Weights of a small mixture-of-experts language model, trained from scratch on English Wikipedia: width 128, vocabulary 1684.
Below are experts of layer 4 (counted from 0) of a mixture-of-experts language model. Rows are named router (the router's row for the expert), gate (a neuron's input weights, with its number), up (a neuron's input weights, with its number) and show model dimensions 64-127. Each number is 500 + 25 x the weight over its row's rms, rounded and kept within 0 to 999. Numbers have three digits each.
Before each expert's rows: "gets" lists some tokens that make up at least twice as much of what it gets as of all text. This comes from a sample of Wikipedia text that the model never trained on. Tokens count by the router's weight.

# expert 25
gets: ".", ",", "6", "4", "2", "9"
router:531508521497492551450501485524483448523523543499465512474543509525510508530543512487523522514490548462457512497493501458493514500459472454517501498504488470471504537526479518487482515506490529
gate0:479491476493516535522517522460498486460485480519470507460510548473454465488493515554503482517486488512521526457508520529467496531463495499492488481481461477474469492486513450528515482530501502
up0:475470498510488497451500507497495486512483498503487511454501512523487514571502513540491526552476485539519513478494523520490504499489545485512497537485468481463481482492500509502494467501533521
gate1:520498448465471492468485525507502501457468486528480487451504530459493476514523494431475511491488474520514512519489499499483509496471530459485534485521516457479447558537510510549508487505518480
up1:503492432523491483548485525481480528503492550508445520473495532502484450542487513511489463508509517466553523536510503510504521533519533474532467516474489466510510475488499520511492494486516506
gate2:487484540467509508519503490500491536535464506512501472479529497492482534499456458462492485512497526485485475527523489509490488476484459495486494499541544482523539513535503512489512514544522450
up2:498493549500536480534488496475526488483510487503499511492514503509457511526485482523511517483501508561486514497524504484474542505511508491500481504483516476502486513527528551522501531556571480
gate3:532507455474502484507465507470494507498474468462491479536504509539532472466532515511500474490493517528473491510530551491501484523490518526512467465490490446531463493524496490518518492522463481
up3:511503480528471473519486507478521490478503458553525511472482449499492464520487454506504505462486522521483512454531480531537553486522510490489504482501515480503515477482515509485488546493471456
gate4:487517458511499498495508557476516501504484525514483501472516486472468518500490512517498447523486454545532502525531559550506469484533538529495494523479491504527515477488523455453466498491470495
up4:522532463523530482521477454536506483528528498512536476484513531497496502519513500488474506494490501507509469528476457482474547494545470528485487499494517472464523553456529450521506495530487513
gate5:474503508509511506477528494465520474446497508466482525493534494500486473518521517511501471506487489505533482505499540505502462463475504503541507468530532499509521470459480442497466503523482468
up5:525474490483504503481446500536488519435479512531490538439505541473486434466527516486464501469515514539498544476512481498488486463519502473509508472508465497463523539515507516525492464474535475
gate6:510487529493495491497511484485520497541473503472502526518480478499449490512511481500460505474521540514522485450519543516452525515495489461515478460490467458529504456467533491530525477480482494
up6:525478506492495468504461511546451518507462438504454501491474500489531500494515497494491495534546511479466481523532536544493461483438460561440496517500526504480495489485484521507514486476498459
gate7:531519462498489506477483526466508471513476477485553509509475510472482485450518458514495502524459493548539523495480540536513431490543480528517494549546524515486475479520496467512487470472508483
up7:539533457512477484483464515498459489468472485511530508455454499508523529509481496532435527454495477508447489491470508515557489509497529493444511480488536515518488504496495495468485508470505538
gate8:496490477514523488523479510507487526502486514524482522530501464503510502496501458474518497443491468541521481532507513530485479471531440505511468547533551495499459499471472493551443530458488491
up8:510501512464490533503464505526528472478507507521463537488497520518467499467538475510491504501495515512457552493504458469489499510517549476464484522471492506507512445487483493489502530511567497
gate9:482514491537504500530490540486496521501518491481482513498519499446455515507488489524518487455506525495528475509547514499463469507509491512551540493539548509519509440508526557485462474452517510
up9:518478524541549499507521517492499483485459488511493469502461510481540480486487509531484491469454486454504463519497500440516524491490503464536487518511480477478514521482528481499469527518531492
gate10:481440466485502476462527452483484495506491530479525509505501456504472499459445503521499523529501499527483518512505502523473495491489537505477480496475481433491511540523505559520552492507506499
up10:495476530559483491472519505467520501520506518482461472473549478521481508474510519481517500495525459457489556523515552492443507521493494510517529518503472500524488460475477515541498450507521536
gate11:530470506512522504525467513528526482452504490509521478549542485508451487513478484470473500517533486497518534496487484518498532518497473497528458515527514498507485505455492475479485571501506505
up11:480484484502499502487480489492510526477501519529518486508520488510496516459473497512449464497463483510505493463509497509512498517489470458531515500452513488553507521507488511475473487494504516
gate12:502495526499469461427497478501480510467485514475476509547500463496492460506495499497470480466497555538567522509516504487541504484470497508469471457470452468511524486494476532484542502521521470
up12:442501510463489514492479480510537463508500540535505469478499526478530506485485478452483526543508453539515509455507529484518500517462499543508530507499472510479488511516465536505466467498469474
gate13:493456494475473468505494524459486516511497485494464493483483548464526448505502502478512518492482500531491493513498510513482469498482505529482511547497507473468482484469461525493496483474503562
up13:538467472513476508536500512496462510514521536486486541458518531506497480498494486502502489481525519457507515542480512499522511506508518493486462510511484518493478500523546520511537465518495570
gate14:490442496511466443491444483484534483470484531497546490498533515486487479459505480494503491517514514517504476507496520524475522472505529474539476458482499526508465507506494545509453482504502527
up14:549455530501496505513469512529558518497436514509525513465488492491510494507484481483476534497502507482496482508508488485499501469483489456488451522479511519481519570473528462486507495485491526
gate15:484471466456471538554495498508524491519518563485493491491546498545506463528485452544498485524491521499514492537518495517495506504493498511539498479483491502531470481507455524505478502483481490
up15:496472479498519441522508495520483478442473503514506465503519481456466498479523506481479539479440509452551519513466505501467530488467482481536515500494529490517520497521502484519527543512514539
gate16:446464548532468494485525494480513499486513490503511494479500506456477496497486500470479458528526495503523486488527520483506507486501482454482535497503530492534488543534470510537464480473515498
up16:504524497514512532530449523523507463531469490500529521510480478487477540479536511523521475507532492518518494528490468511537530455491522524516476480468487492504485506535507488488529528548529540
gate17:506477549521489490497493464462468529520515526490492519460458514496526553500499540499501448501477534508511495467482495517499504485479507491510499468491501530520505475515502464443508492494507483
up17:482464495484473482503497517510495529471519498472515528517474511471519530513454513508496534498484464471511507463507477549535477524457443535493469507527489498519458513494510545549494450475525480
gate18:525437511481513453516471505529520508503546486480542463524500483502516469498475486475474479483516488545511510513474485491503462511460508487498499447491514493497518496492499481523495518537510486
up18:473466526505493493519479484483514500467510524486535512470466487524502518523497473478487490508540513469535494466515487485459501520503452546544492518531530489481518534521530501500482486535496528
gate19:548482540506510515496517542473515484485513508497444456447492520480510524494522515507497502528541506489529498479488483521555450464519496474514539499474515497502429503489504501493516563499512512
up19:506509507553503473499489467495480452500589463516492488502476538505502507522504496486513474487499497525502458505490529517475455491532512516456508523516489527503443510558531511485489492514536478
gate20:526501503543501477474500484489538473497465466514499485531519532466498528528536495514484506472504520504474493569472461518478512502481497492487493484523550542509466510462508477493477528467503518
up20:473513481475527528512496509461545514517519526487490521488492500479488436500525473512510512462490442538506492474470502544495508529498491493517477491510492456529525461498489490539509476517497468
gate21:506482503470533531493514484476471526521509501517482542516514499509511547537480472456467512495531496506530547483464465554456509459511456480488451511485489530515447500532490509470484505477470469
up21:491470492452501466493524450473527489522452490509499480483537483497464505506483501518509510513581486515506527503514461526507516495532490496524504461529521471503485528534508472523483494431502528
gate22:503482493470522493523490447550503473490576490484482502472449513510508509496503501456500512483497521527521490509461487535539526467521484535493477491466504545499464500488483509496503524461536493
up22:499482468496518506528458475485518507536500502494506478436476523499512503505496562542474492545499508483549517481452514505503496480510513475493497538509491503561508499470487479532529478524467487
gate23:468470527489528496505473495514547506485491496520508507470498473495504483510513451486493467502504489515514532444484562466525475520468460528528518467530498486507490470533462520494525455502512476
up23:519495530473504473502480516492498483519481508448501496542521509466525491469533498491544504518457454494564536561501540512481484523483509521497499487513491503528516475522502502498520486490509476
gate24:504508482462530478479510514442553512522510510516487474484556479497524483514495439552468503482538522479491529480502490563518487490516458520508507485480494490510491476521487474503508527529458465
up24:504537459509473509478514490528508499517517545524481506544507520516512474477476491531485498466479511509474530490485469472506421475527508506484521502542475491537449447527489505518473514519521522
gate25:532487504494459528509498501497498457502513504491484517484512495483491505502496510509466438457479470529539489510522515511543498520515503497515447513407467520478515513508512524531467491493515462
up25:509455530513505489486519476521440505501484462524459478509501488516474492529533523544538532511516501478456500509502515471506519506503464466499516480465461555541481473474537505477500508500473526
gate26:459478507510565502495461453530489510468509514533483490493502543487460528486500488500536462489501530480474515525482533530506467486512494498534496464491505481514546453490488475478502489463484515
up26:522487512543473503557511478481545475538501499470503538495497487494492444504467495511466486485444511481513497528493548489496505479503531503541444504506531517482489491483472445452493521545479486
gate27:529492505493506502514516487515518514547499496518508521521496485443470530524466532521518516526516485550489494547500502489495472517561520460466515510465517476525512519489524558546467523474495499
up27:509455543506479506492523483513508464500488488508474487521467475496485500506474514464465518497539489553489494508515522486480520481479477470541490514523538509527524497516519495475449497491506511
gate28:524513515526485454490497517497511477510485505496451501508549494477493448497467444528480510525510481496522492499487506579477479487464528485510519523533556508497418523482476536519526474459544460
up28:525448511526495516488496522546475518478526470509508502549504472501488521457521502469540506497466473532496508514494513487518507503468481488540520551487534477492443488512505507536472507506511523
gate29:504530518479502486510495479476470522506501430505495479488521482454525471515534505502459449508521499490491481494494486540530518418496506518479509524503524517489492487525516504488488492535547456
up29:500477498532452506473498492469518528529453519517482507482499533496522489469495489510479507511515528471491491577520491479494481540458530496495526506536517501521486545494479531484474518504495492
gate30:497537500510526510516495493506492469512477501518509467486499481494465554536501506525491474512483524512496491461485520540501499520521447442536523516506483481547484453502494512496514529490493468
up30:504505511518529515517482514485465496477497463471430480523505512497488521510516472470441528465501484510491520525482500466462478560518526495476484499481520491496465490489551455541481485491502526
gate31:520477507442468495517464524506514497533475484514467482497471513491484528485515482476486475431507497505464501515523497490499468471466485491532465516491529501488477515525476492543467553511530509
up31:499461536545539484517457519496488493497519501538491489525531494507485514518490490494476513509508509515482471529525517511536480531495536515557535519494547505509530522524512478489512510509488448
gate32:489493520512505465537469558523498494520507462441499506464489522531497444510513509498498495521523509526487500484515486548490453488516492487463475479483531482519486460563457497519493455507512510
up32:480536510489480490517483484460487507535537523536522492545493511496502497533454515489510529493468506561517546481547496487497488484509471536510540464527530486503511505478470497511490461508499512
gate33:524479510467518469442484526509515511468489445487461514504501500481493456537453503451510484500475517499506490511495506517489477531483497520528528539505479523482487460519484485539515546512528521
up33:526504520571465507530534500452550484493535480533531459502495482491510476517489504503477449488538524506519474487468533495501487498489519451469467505497494510529524496523495537479452530547530506
gate34:502512503527520480481468474431506481466482473534488490483486514475511461506487488499513502495528532519535506468470480522508510467500500527521502543472485509505471473501506535502503490540462514
up34:493528469468524516491527498546489483472490531524536539503520520477480534528488540468498479473534521464469484506531454507525492544523510513517518515531506534444460471490495497488489516481503503
gate35:468474475510509469517479516513514506450515510475550457497481481486471516507515494544510475493494492522501523525539521517552457456490507515489489529533511453509499489486519457505508514496521498
up35:486527502494477490522513517455459434514477501462510507458483542561532511462477483536526540498507461496508490521480533460502527486567538513515512454494479502485511466533450511521501471437555533
gate36:485535455516482482503505527500507495463497502504471500495483479470528500500520490513478492499547469484525489460512493474537487520516448506485522526471579515527469503490489473544482495449520496
up36:488497498505497463527544486508493521498452488465516510501524535535464458505543519552541468525531498510488473482464558497528463451498503487500460490520498474516472492504447525512495514537504494
gate37:482463506493476480515495539481476525501521500491524520533516476501511475515506525528468482502520558503504504505482516532525492469518502525520522519499532489519521444476566531484538515483473451
up37:450498540511528494498517463536491531473517554450511474497530506477491526499518501459492487472528506508465491486464521466513513479480504481506518510495494449524483491495507480485479474464537507
gate38:530532485477497498524494485520478545473501495501517498463493524468508485512511520501495555495533516505491479493489477504483519511490491535478496506515541493498500470526527497511475516495475472
up38:489506517489500465490500494538488477459491497472463498541548535496488497504482489459555522511516524479501513514524475511478493500477501506451504505508550466464493463448500509566555495475473505
gate39:492468502508510466512521476504505484555503484524494453493459529523521457494480504456494479492501507493499503447504496519522518493498502511490515496497513501484471540533455547496491498508490552
up39:535446464504510484520503482497503525457490510498487505523506515494482509503498501492537552530466544535543556474513497518502531530513500527503467486473473509512536500486489550528545494533473512
gate40:516499475498485466515500487472539468518495515487551471486516495515550488479458542484524427457509525520526501492510512487475521516491505524478549453515518482504476476527493513525482494526518518
up40:493500512508498468515527462509501461559502506530529505499526486550498497487473462524487450503522481516516512512459493515495532503520486465506546492516548535503476499488454508539499483483479492
gate41:461491546450493509481496510480546511494492484472455511439493495494469502491514480492510463520471534535562504524528484521458507512530474470485516498505485485501527524487551489515521475511519477
up41:495498481532518488495453495495494492508470548549475538499479535511486494494510498466487460493518518551533491509527491492444497494492459488513503515502474448483529464523510503496528509512494476
gate42:509481491506455518524528457516489538498508500539532495498521498531513528464478553475497472506511500504543478487502469492499513475518507463482515479488535509495525468501531478487544522495507467
up42:494502476495529499437537486485493533481485477469518530517530484478527494464508468518511541475511465505490505448527472552484477510470480493541497509491517514506496464478543541554517480470461509
gate43:541496484498442480518458498534474544520478480479464547495486505485509546478517509530472475494489494478499507449535503536510494485501498500530519489506488488509483496536475511484522495469466496
up43:479499495501502552519491540526512459519509517493443525476504490477481528501488493510506509485507474499468521483506463551491467532527514485533493490491522495541485494534500472515480469522467531
gate44:503550509513468464535503529525482457472500478527508468498433517492468481476454499511494473508510511495535510536509529518507472495549519439510494503496475472491488502495535539545491503514532493
up44:493515510496562448498490510507470497560502501492526511522547532532451506537491513481561493474453514520501480490544533483485488475502476496449504518496438486479467493539511483515505518503488530
gate45:516457459492549516475492480549498494518494517503518450494536455547539517514467501515477486478504499500503494466492472497448494473500463503459454480494504506491470493506480508499480500517464509
up45:570486494523510457519498482464491501517501532506530511483519501506502514511536506497483501507503529508511434515525572552490544509516472475538508504473484528491513518486525481535519527493542476
gate46:528521509555479484487448505458484459490483515518445540457482495494515501530474502470509521519518518548498514485523527522520471486473514514465463484520479510492456495491501453472459501507501519
up46:497493544516480528510499496484490510511488526458467457519507499498488492501506483509440473506530508486478491496498470500523506527466497515486499495491489491551510526504410520499486505532551459
gate47:453476515471481516489495520470503519516479499463544559479499444470510477534484507506512493535509488536484518494491531577514461492523521512472477490499496443565473509480500497530516462504486491
up47:467461490476480461506526494477529505488503447473513496515498544517496515494511500478515522470506538465530535534461541491473496453514533472517515468478506540515474534536518468442527487519518474
gate48:545473499543539494535546507511527517529497459497531531499500497480500527489487493505505475514489477518515516507502485513483485518490519517465527504528538470483487498516475465528507515454543490
up48:471501464532493490465529495539432513514494511500492467476509507498434500476545494506470517480528536470496523494500494520487577476470475510552520472508460474498482507455510507495516491494499539